From a checkpoint of a small mixture-of-experts model trained on Wikipedia: 48 experts in each of 13 layers, a softmax router.
Below are experts of layer 7 (counted from 0) of a mixture-of-experts language model. Rows are named router (the router's row for the expert) and show model dimensions 96-191. Each number is 128 + 32 x the weight over its row's rms, rounded and kept within 0 to 255. Numbers have three digits each.
After each expert's rows: "gets" lists some tokens that make up at least twice as much of what it gets as of all text. This comes from a sample of Wikipedia text that the model never trained on. Tokens count by the router's weight.

# expert 0
router:115117082120129121125109157099130158141105107140092093082109161096094082139130122108140108155175161174124155179129149135155158113112136150103134086141211075141143080128144101146194129102133112101144128066143169108098155140147126120081136113109118102097173103123134181167162082152118114128
gets: " |", ")", ":", "%", " =", "\""

# expert 2
router:154159068063091153113186146092151103082089130175083112131097178083094086220150087130142110096117139124136133108113147144157086136122099118109153115171157118157153111101141154164140105133100143165126115115122153123146150123138139140105143136085101136132158145181139118174179114104095102122
gets: "1", " ", "9", "0", "2", " in"

# expert 36
router:141161125131096119125108158092169154119116108165092107132077162089090109160190096136149047109141132133154163110150130172180104126109149125112159100169136092103158077088055152126145102157116142150082118146139184084127160088126155092111158160062107067095194132154150108165159114121111145159
gets: "\n", ".", ",", "==", " that", " The"

# expert 31
router:166125087072134109116143139086122160131086123187099096147077153056073109156167109090065106134143090121158122132141090140172128167161111148072165133167100116108145118097116131144156084102137092103160181104149178100108139154160157076104181078096083131120176111130084149156149104083147095112
gets: " |", "0", "-", ";", ")", "9"

# expert 17
router:108161118099170128105156193085181119134079097198075111113101169135087104104167109103090059125102152140174189117123119156143132115174090138103155101183174138115150113094097133158139109135111109138103146155110168108078140166136168086101155095097119158113133144177103120177177118114102125130
gets: " the", " of", " in", " a", " The", " his"

# expert 47
router:143108089071076081138155162081124158125075128175076088116100161108092122196169116166090098093127108152167093180125135145131088130141122113123178099147172096114172089148106123135155086096117125095079147137091158120113146094153154089053167139091088115117160154164137122169176121104108151124
gets: "0", "9", "5", "3", "8", "6"

# expert 32
router:097148117114142111113124119067166106116081156157099117120106151120086079143121131079110111138129150191155167157121140132154134068145137134092107124129146090115134112114125157164146148211106091107103156137134142134144132117127161092094117126101094138118183114141132138192140118075126153092
gets: " |", " of", "|", " a", ":", " with"

# expert 10
router:169134060115139073105135160088102098112092115154108114114104115098069120140126105102138099098121078167183119175182160167164099119145111146095155073150150085114173075121057158143136085104105115114135129121120174120108199131104150091111138160110111098128182173187132142201154159121142138166
gets: " |", ":", "|", ";", " at", " of"

# expert 23
router:134150077084159190153100173109125133155110123136086134133098192123126073139087099089121081109156162107153139185142161186102098136109085112066132098130187084091191093130115170176144088143066143136124078144110211138110145150217141136092128136081071153102171117138132144168171093099108122125
gets: "5", "8", "3", "7", "4", "6"

# expert 30
router:151133066096182157154156125096157116087102132148081079140095119101119050176153094146140086085148146121091176104173135173141104099122119152115122055155135155149166121172126109149136123136099128178131113110101162096093150126148154085092129099113146164148153100150157096155173098130059133109
gets: " ", "2", "1", "0", "9", "8"

# expert 41
router:143159088140145115113111159109144168102101122176090119115087173092102115174166093124074078111159144158123161123111187177154093091186146179113183090149149097127170101147133145156150095102091101180125080092116151101128194124123163105134150152062091107136157165130115110167172104103122110113
gets: ")", "8", "6", "5", "3", " August"

# expert 21
router:143142072139137137090165153100111151129102129172133130111072169086062106111141118073105076100110116149106151172159117136162102092111131127060164097159158080125146109130153117138149079188146080092121160095126165096105120141173184074092128173113119143095184130166113105202158120140122133140
gets: " |", ",", "-", ":", ")", " –"

# expert 39
router:106128093173133138126130143107152114168097053168079109092102133083067116159179122138117084090142183147139166138115156170150143134098117111094140091162112097163114103166137203133146086127075129152097107122108169133136137183094186123080160131098061125106147131132145106149164104121109107123
gets: "\n", " in", " |", " the", " to", "|"

# expert 14
router:145160114164124141129130160071101122135104122173111116135056126122090084133125131115099096094140169133087193131163127152162135114136149126094153109179139100148170106133096160178181050138165129114117186111113167127105143162108155110134168139062078079085173148142155121154141101147096105170
gets: " to", "-", ".", " in", " of", " was"

# expert 9
router:094140125148140140114141155096159137123099135155089116098089178106095101108143124092166091143143126153108157120171144158163106090152126147081161100156144075105198098124149168164149096152126105115126094126132199100142145117071142100091100178105088087090154147163170112186168089133098108090
gets: ",", ".", ")", " and", " (", "\""

# expert 45
router:109122079144138147117153139098118129105101116189081104106064140099107089159166102141124107060116135186158117121130117117135119104146119107103167093143149114128135104139134146141142069093117106138129142067099173096098163148128163092106135069106101125101157197137119094180153141110096114137
gets: " |", "|", " and", ";", " for", " /"

# expert 35
router:110104074109127114134112208075166147122077156142106126126083120132117096150107055129086078108150113118171151102120137139160054154146141137111195106126213104098145112126120135184161073083121100164147095168154155105072181118161150102122156054131124123125181119115144114105179051151093091120
gets: "4", "7", "3", "5", "S", "6"

# expert 12
router:163154086100103098090153152118120149143107090114106094144122139106099091162091111147131058135170083172091146145136108192183105127128141076125172107217156076103213101146158146148135108132122094143177182116127175141121152148135133076116133105128109104085131101126142160152173116159098130082
gets: " (", " ", " in", "9", "born", " In"

# expert 40
router:105151105157110141133102122083156187128102129194103148137078125053086111190154082143139106118105074169141106107166122150180090118128154174130189090118112108134147118136080154167156131117132160135087096106091154102116154104106173143115170112089084090102187121176153112163181091131091101156
gets: "\n", "==", " ==", " and", "===", " more"

# expert 28
router:169087079097184135180131159090141192067084084142087109116096151073076094192203137140132078104122124141125153129192132195137066096143073128122151099194124103140150113108131116168168106107137139169127108082122177061126165109126156119093138145107143142113157133147136140171177074119073139146
gets: " ", "1", "2", "9", "0", "8"

# expert 1
router:132116093114096138149176170104115128107095137133087089129087155095111076168142108115112126116116094159104158174159160132142060094121136092136154067186180106100141137127100112166171126113092088150108115114143178116048175141164158093106156131095123145150175104156161149137162122118080146178
gets: "2", "1", "3", "0", "4", "5"

# expert 15
router:113114093069148144144082166109182175134093031177106086106074144105128090127152127085143088082148164162104150142122071125129091107149146129133168108113203111171158107127143111136132125135120103144117070079109159106070167087128181121122126158114106146099170121158108153156154122103150145159
gets: " ", " his", "s", " he", " He", " its"

# expert 19
router:138139105092191103112103148099174163122106070147090088138103163124078063164131108153117093113156138150132157067111124190163121145147127129107183102193132103100178100136116113142129075123153103146132124154100165105099185137175131099094138152104124107094164127185137164190159115124085184157
gets: " \"", "\n", " (", "-", " ", "/"

# expert 26
router:148173069100151138125137135123111151147104171157103094118113176110092057188133111136103098163139129141121159121144127135141059098116077166082177088128165130088150080122134160111146105153111132154180101123153164098069135124128127078096174109106148116118154150142107088127195145054095173114
gets: "0", "2", "9", "5", "1", "3"

# expert 22
router:134151092079129155116152136068119145089094147143113118133110155095073112173153122105149099144149144120137117102152154116128160167153127082118176110167145103094189125124127135142141083121119078099079130149078132157119172106156157131139101158086070125072141130196151141170149090092082080120
gets: " to", " is", "'", " a", " was", " be"

# expert 13
router:153143079150127092128107160084122098115118131206113116153118131129118091160154118081119126100137115124154123131186149122146134099140132076121173097182155131117193098150104106149170098127110130098138136139085156120105176079121172121106097189076098126113151120169153123156178103133095116151
gets: " was", " is", " were", " are", " has", " had"

# expert 5
router:127150078112120121142105112078148170148080150125071101120073160130101084120144096092119084123166125156143138168114109172168117079118141161116123088121149064126114108136160165147123131160118147155075119162098146168098164125124165073078168119096096070134174166113054111200137082125088156105
gets: "-", "|", " his", " a", " first", " her"

# expert 42
router:116120040135113110084105199128115134161079113143082135104081160120114074109123099095145100093141191168178106138143125167126105151128114134129208066184175103137182082114077192170124066129090105122101133152146162111075164107154203093086142117050098067110178139112111095170142094110103130088
gets: " |", ":", " of", "-", " the", "=="

# expert 44
router:133135106159103137154120158092175157128096137167111100147085143126078090150185103123132071134149100119104151131145126178154098111174164149096180121152137094122177112131101140141111118154092128130111121114123177115087170106132157113109122153098092104089142140161134120151165082115098130141
gets: ",", " he", " He", "a", "i", "o"

# expert 33
router:049174122153170140173092177089139141070084146148099131082078134134072106118143100100128079094180128159188131093131069170155100131136099162107177084109149139125144071126112108183109096137118127147079131126138155085065140105128171130147160100052080078089168137114108125185166127125122132155
gets: " the", "s", "==", "=", "'", " his"

# expert 16
router:117134120132141131116118169104180136100090129124096120113124154126098094198143093185134063087147113168146143105131084144162096090144138115098179119167124066132150123121093156143143095139139140122114052146116206104083167144160154110136199151092100097104168111152157131159172119142105124179
gets: "\n", "==", " \"", ".", "===", " ("